python train.py --n_experts=64 --experts_per_token=4 --d_shared_expert=0 --activation="gelu" --balance_bias=false --norm="rmsnorm" --tie_embeddings=false --beta1=0.95 --beta2=0.99 --batch_tokens=[32768, 65536, 98304] --steps=10239
Below are experts of layer 4 (counted from 0) of a mixture-of-experts language model. Rows are named up (a neuron's input weights, with its number) and show model dimensions 0-95. Each number is 128 + 24 x the weight over its row's rms, rounded and kept within 0 to 255. Numbers have three digits each.
Before each expert's rows: a language model's description of what the expert responds to. This comes from a sample of Wikipedia text that the model never trained on.

# expert 26
It responds to: Section headings, table pipes. Wiki heading markers == and ===, table pipes and separator rows, and header words like Ref., History, Years active.
up5:120142145128066107132095143131134098073141140162160149178170119151167112113135140093134137133138118111120143105113159132149123132115134136143074133140160092085131117133143133112122130088105118129111125110159123109133182087149170102130157126125109132156093147152100101108091097123140158111
up6:117095115114106131158113126161122140125132136107116125147128067096107115140096098132136119105090104128183097112138105114134116133154114130119177141133112160128124103118138133156110109122064143121114171166135113093145116128126126071165144119076083101092137110114122148149144131122133129114
up7:116140143116160173116165149159110127163155136082168077124127147188099095165129141132163103132131117162129117157146101146107105123106131103128129127128166119127131112132137130153099183145142085170137122135161066096129152126120141121134118116094073137102106142134116127148119135167179142122
up8:157146108096132084134132155149134150138137130095126150112115170159170103088161162178110155107109118177082147132114112149122056126152110138161116101135136143098147089091155174111088144164156177122143110127169107124143145128151130096130124110105098111179105117192099131095164201137147137149
up9:104122105113183126179125148139130134157097142161125087112123152117126155143203113132062138141113157135140134138151135162096143139100124086142084115149138122144134135112149102111163119150164126141120125116131147119155162112162127113103112137123074111156144106124154140105154112137133109101
up10:130166129091130102133133133089140128077121130139178160164097094134110114169124088111153136140100167072134128134098148148124169127142101185126123093129111128105141125100102138135163111116097116126153123144135093088099120130163111142137166125118085141067111118130115130151118096143104165106
up11:098108122121049103127114121128097153148156148091128174154131108100138143131119115096130131108152124096114128084132138159115178150186137102131118171155176182124152106108151129104158160141127118135091155153154104123135128123123135106110115103112124144114164139110086146107115133127123108114
up12:107125119113199111148141143123102120130125098109101130089120189150142161119114120189121133105141107130091107092119141121138156138116127158076135127137119118167082127128126138118128165102113143147112112146131130132128164106155169135116155120089158136150118139138138136132070144162120121105
up13:144104134155097176097161109106110102115120136119112120175121137110108122112170100194143105124142150156133116122101116080141131168148105123124116122123151114127109139124157104117121100137125095116128122126109118082125128146141146102159115130114147106150145106075137147112115111098091153161
up14:137116114151126145144149101132112119101159152085094100129134131159146123132148093164127105095090164126181118115089136138128160143121125103119168165128151118157145150126143147136077113162118134151085136119147119107115178138125148145144117123119121098135120160127124143125113119154106089104
up15:177145133173101147113140141142130150108146153129140082149105124141125127111140105127117100140131144116167115129166141149112105125140108086092123143128113148129137099103098092100130163078137092128129114128122138132137087144113144148149095132114099185118106142162123082153127122107094146163
up16:155172128129122137143137120131147110125106116176165200160115156115153159104175152130121093159101101127126178146125164087110182157132104117148121128121115122151136097109109127109126114142152114090126151105159152104097184140129105106110166068144159147152097114118115136104128120131128127140
up17:151124142109149133109105135115127181071136157139176128102151113158092107110116117085120102126132064150114088169155105146150112130102124154097138133148175150120087126133143098141122115149124151098115104133140136143149127124128110114146125086122145086111145151174144140088139178121117172172
up18:115173109147114121156141123154115131092126124174122133123165078169106080150124102120177124156117128045121120120129129126123138133122084148157151125182148149127152165113106135139147129115154173135114121135169100133106198174116106100102130117131127123114142181164146152148110108138130217134
up19:144104123141126077122106129098134178090116122148161145167130188141142129114118131137161131160099139122115170133161096146140118144168117149145082147118109152145101103121169114115154098132118155127138110163118107148103178102208127135115072094109109167124113178132137122129143127124128131127
up20:155156125130087146108131101190145184098122109173141044121095150142151143153124125136112176097132165064157101165180109146129102133131131140144120102147130190158103098102093103145136121093103148139119130122152169081132140163145143126096155130099100112106137132138157155153130113102140139172
up21:179131147120099131129093146161104113118116131113129150167142169103151110129117141114172132113091118113119085130137118142137122156069108133127138133136094150147107135156071152098133129104159139180093147112175120083132095126132145105165119139106126188148136133120101119140114204165144143157
up22:127178094109084157095139138135095127108129085148170133111129129121133128117121136150164152125124146119114106140151175131135188163083108142099116090121159142144103146093118151073103101142090095131114151098132125111154158152125148136148123128137116133160134094137137110131128077113170103133
up23:138092133116135163108088103112129140143135090159142105124108104112109137091135146141131066094179126089155108135096146120116080153114132140108130116168152111131096130096103099163173140172124158133108157116132163137108142125156161124145163123148128111102147103128110157116116172163136163125
up24:116114126121097161128154132102115097126145131116170123117091181114154118099174062108084141113143110117110087148116156143230147144137108108108102128132132147117109149127148127103096092106103130114152109144145146113152125111101180144127125138106099087112094118119121136157074154118144117130
up25:160141135152116077128139115144091143145100117125159102125112108162113141115133142165131146131142133172078069108128137140139113134159111146163167151117099121140152124139114119092114119115110097130162144157128082109151150130115169118143191148132133160141138127146119101113160152098133160129
up26:063101113171101140089097148129117107112149145096140114119127132120126110152115100108137147127137142103138111160162126119169136113131096112148138142152119104116121126125152088109132126124126129113117146118178139140125134154146139118151095126141117108089132144117202104168119155125115134135
up27:106123105109149134105116162145145084123119131098100109151114137100116135149134121106107114167134167084143145137126149142138159164135097116141100140133138124130164162134149105118140139111131143118120174107107089090138103089094117062093104108105135115135139123100127138126079102184073135108
up28:098129131162130133103146094104141138100104143132121127087088125180159167136150092145095125094120131119126135146123165104170156139136084124087196122147111122171093128124065102124144150150161068132075124154120113168129128096119127152124132094100166144129110105135163141129115119127102114121
up29:133126141162199122158162137112132164124119130106165122127084154181174091128136089174172122152100082173111124139139128125126089133121134082145126165163131119126120119110089142120083143127175093102184134147099125115126151121116134117130144092127122143106085143157143131133103116126127128059
up30:138152096130135138140122096145121146113118097117132147130147163171133118118150090149149120123113140144080117091148119127162090128117125089119159140125114142108084157148123102072166146088121130154129114161105108108130147090116155108121119150086130172121136089154125078132155111153117144102
up31:096136121157136104166146149113123147142146177103156086098145191141157111125095120089134117153152123114125118070095195175128166131143131108134131107153174111100140137173128119124124127127134088091121145128097097134167161104131166117101104144101132148125143129181128100155085152145110141128
up32:129161138150076077138134129153116138096119093104135113104092153134120159137057105138149094118141162116098092148116139101140119121169145129108091116141146125130167107151089146098146125107137182093086139136143073145109114129167084116125094129115133135112110119144128117120115118121048146145
up33:152138136131150128143143140106131113136133141138159152161090156119155152168115118139122141155146170141155136119122126168125101113107171119143127098141168115121129175145140163147108128089132139114111119095094131110133143143133116146147122098124146155116145093112168093124163109121141134117
up34:169114148155100129103139119098095102138180170123155116141107144178136092108151081139136101138159155130120137140143135147147146117163158093111097115130140182097131158115124118115118108121170126111134113134079159099141140110104126150173083158157137129142147142146092072171097137151135090160
up35:084142140130105130148121152119099148113124104114169170138097129083154158084188122146142104102120126129108118114136152097113092118121125155089112148148123108112128137138099109078110095084175078136135101155174125105130170152152179145110144105107113102147087127102095107152132104121086197143
up36:129182161143183112126130128152136123115096121104160152091077143146164131139135114144079164086117141153119130120114139128151155127103132133125103091149121162129116136105128203125088151105127140136074134154185119127168098142141122142152104165105142133122108092111130155079141067125101109158
up37:115123138101166160152144102103129165141136120104181121112105059171094115154103123122107109128115165154110129175123156102129181127131153133160109114144117156095158122127136161169115067142138178076158083064127116127112131123132083161090158097116139107073132131146089129085090124138109127120
up38:114148146103133185134115150108119138193117130136113128146149143109127122126132147115098127117081111147137146132142120136140143139119176130096091141156128150129152107084164117137140091132124134129095169136128129124127132125154141112169100110099155139126144105061152162116137148120103103120
up39:118135137135081102139130143099118156077157194091186159174112128117129142129142092136117144119098145104143148125115135121157095141129144083162137141162114131130144162128173136111143141125118091086145113111129136113118151126144111108114143114129070109157080122084133117174110114155156129129
up40:137099097120136100101129115125135149104130157176151151110133171116104115148079113138123099163142124134105104131106121168097106127154108144130121159142090156099136116104123156110090128148094117119116159129133123123098139112141116124099128112111127133126166169132120161101115152133110164140
up41:120137132162106165153155153167129111140141112092146149118131168155122146161071112129158163127142119115097101127101181142132098154087113159156166127152116139142103113144134133148119181113139104143109107133141117115162144136131134109115148143120125150142169139106124129145099110143124123087
up42:154166100116163099121135151110151088123097113121118095159167195113166117166145085119106106107122128097096131144153135127109121128130120138167109103140113119142118115107107111104131156176108104124110158159151076091146142108111135101189106116098111140111115147112171116135103123143125154114
up43:132177123148149133100152103142089134119141152117150104135161146141148170141116130131135180115147094114147138076136113147118133124115163152124099159124096140089119132119127135142140144143118129127126098119125116127117148128124138099151123113122124140102157153125096110160128117127155132100
up44:146084149175146191158149110102140179143151129149132157091083097105144082088112137159088106124090112164154165131098135102141124112112121131134122128144146146190159100135100141082151112094093168102145127120092131139150127130123086122131127131152160088120107138163167144173113105163111132160
up45:071124126112174174129087100111116090114131148102155102127092141144117081091125139092147118124103161090111157100143172137113119120142096146148102093177146112097152153064116145120137137073125138129085095120102104119148129128189122111117161137137111075123153118113119139144095106134152127068
up46:147131114142151163129160136100145125145175116095155129112111174104121125189112109150114119163121130087131129108128117129137090102139138130164052118145121089081153153177090140144148135134118147147111121139155119102108100128120132145113135136125094139104128171105130146139091153115123148103
up47:156093088113083122076136104145122133159092172095096097137131178138081151121144122145155112124106155086111117095130141093160174119106134112126110107151143180149119133161148116079102185123101111128145098064120141129158151166175111122105103136137140138118156133095117134128160081136168078168
up48:121118115113124166148133110155130124115115143120131154098135174111130161119120076121108108171164102117133158116145153164137118150123133157086115142148068128129143148122107098108119148098132129121118174110127133112110167113140114109111145104131140113109114125125140154121121125111077129095
up49:142091137131043074121142111125156129111128109076069154123135133119163105086105137141153146145081164082139122148122128095113139160116122117094082139123106157130115156089110125119151125132124159157128153134173124111122138084160142105178120117073131111134152080103105165140154140157129129129
up50:159138113090139087117183135113133143134123129106119188121099140099118111130143127142157164153111147105109097146109131154136159154125124138128083142131124142135125134108128110097078102152098114148131146158118131129184145169124070151139164148140144125127109155108130132134143114158168109154
up51:169103169109158155105111168137102138152095129147141181121141100161114095110124140122126166166121093098143115126111157156126131128138119131086142133139150138111094148120126149109126111135156128138099129123126055131084095147132141111130136124086123128144132166129130138160097123088110171156
up52:098104129107126106116148150146144103083131140142073144118131137100134113131123135085081126126126094125069112123110143153146122161119129122131082154130073129125071098131117177104100102157124109103126163155156160147156136120090177101112122124092160137133115166102149132118125155109088143106
up53:105165133137124126122111138082135136111109131103070090151121180104114165128071147128124090148101155110143141151163148148083147131129095137139123075121051139124128130085178142140107148151120113154135153133167078104119131157091146126145129078127070114148126094110140110114126112127066151122
up54:166135103140128141144094167132120114132108135123171126130122090149168136097114150109143142073068145107144155139124136095127110116170127134135136128130155115141142139107135162090104117155151132136108092106103125118126134161104112126140125122158125130114115116088108118151115131140117080094
up55:117149136132141069149136134126110117146116122150130204125093076072076119086190135141113166096138172107104167131137134134147138120139163128130099114161136158104146106097105149112118100144087115100124122092158117142144122129178145117120113173105125090118160123101139138123111139138125132155
up56:124141101171141095119169121083160114165174148090108167131124128139159171153144124137112126120144119155143120119095115138124119152135112122123122173157163095098134108155112090140162142140096113125130138133130095124131119109136141133119154129107147153085136078082078138144092140147115131122
up57:149124107116081071087121103173123108086152146086115122160111159091163106157123157122096135106148142090131159134090119144124089171176103098145081136131137113122162163103125136137149115102155148123137165133133070098157112120146109114110136117130127110103138111096138129113104132150108099133
up58:144120125126116140110111129156121171071132153140125130161133116120120092111115123112150167116157105121177112121165128140123094131125128106093132162135108119123128146130142135148127143112091156117091140121128091130125111148109085103159110116103091140076105093111089130161112116149127128145
up59:086151093121142142148119121105075144164080165123174098103208111159114163127123121120090108125142148089103139126144086152162137139098125116107134126138109131142126120130167122122157106123122062137116090140113168129166152161143110138125123079108104149167177150095122087129118133115121133130
up60:148164121104123129142137132147136121095140142114158122114086127125173170156125132184127190140116159099155149089165137179122131130132119154127139098154139132145134109143131148144130164060128162177088090134131099122144131124185141098097131126099198113171105131126123130140133105147093125139
up61:149140140125078120111109115111106147135136152130154152115144088168100090141097111171106175097146127124053126122132160132166176108119134103119148135172105115132114161113123111160064182109137141115098128106099117148116141103133134112091126139108111105160107107147123135177149079119147143122
up62:118175137114142129166138157168090100108130107131157126125117142131119120169168127136111122099136120140061087090103121101157147143125119134134122121122138075104119104130133098120138150140104145108118114128146141144129136140113144108150156124127150125164133175136129151103113129169100124143
up63:078140108136110117175175147122110121142111135107138136133118205129138146144086142127128122130136110145121061195138165145115125141111141130094138130123122103125095129141154138164100154123166118138093102137125092116157107115083141137131129120143159123107142101065158099107136079096130084102
up64:116143144138155090125082127088106168111126157135143126118168103128149082149169152123145141100135105180112087120117107111134102146122132139110179125131133137144109136132128115170097096176124152095144111118120178144105113105105128153129127141123133152153126104112136118105122152122110144129
up65:170119068132158154111121112154138117106113130141160117121124073122142095109135160152171145142108144128143123140123105163130109158122128132132131128111093159079174187131097083094142155153069157154130113143094105108175137113085121099139147106122130093104135133114060109164153097125122145131
up66:131104142143180115127111106145128158088120168122087095134128169122081110116130106157115130126145173146136092142128133164154045125146147129116129117138162104116129099133107140183149133143078134134102115130122140117142130112133126079103089132104135139088158070145104140089127136133103128077
up67:124149122167152160118154116114138135121127128156130107119153129134157149160147131138078144120110122116118108102148133153130140141148111123131147135126157145104103157135119108163144144081085145120144156097129181119141109148183113129130104146114103156165186141107134128173128169150143158152
up68:111085115100091172118137124106123139083103175088160147140155161155094130114099106140108099153158135091152094111133141145170144149139141124130096143140163099123120114113118109126091163102146123113134147118071113098123139137157108099118103087154131131180133152159152162122106106120122118085
up69:074161127170118124133159140138102134160155214070125133129099159128156134101116153142142135133116133105102096086113139155136117125181175082162140137148136127122147132132078112156119175145104149091115145114135143149117158106137162114119157163118130102130141146119119136119107130144146154142
up70:095168096125107144093139144065094109120159128145138162109056102128150119107118124160138137104145119115123131154111137160142087148130132138141149169161133141145158143115105162129134164106149094080134149173128123137129144132131145103077145117122146127129116120114105141158086149134155158116
up71:103137148142203115139179131153134184086135134094131137170143171122136111125140132156140176080097126124099116126113130137113152131109111081090096115135105091106098123152149127109109122116148122121072115132121116126155169133112119079149124100087143143143135140102124101179106071181100111083
up72:135112097145153100149094139124106122117141159131126140111102099105091120140123090111151114128136133125149090121126125126145144131115104097134161158125114103098128143158108099137150153119154147073112127148117121132127130098124157106149144149120162164124207110118139107151132143157144128134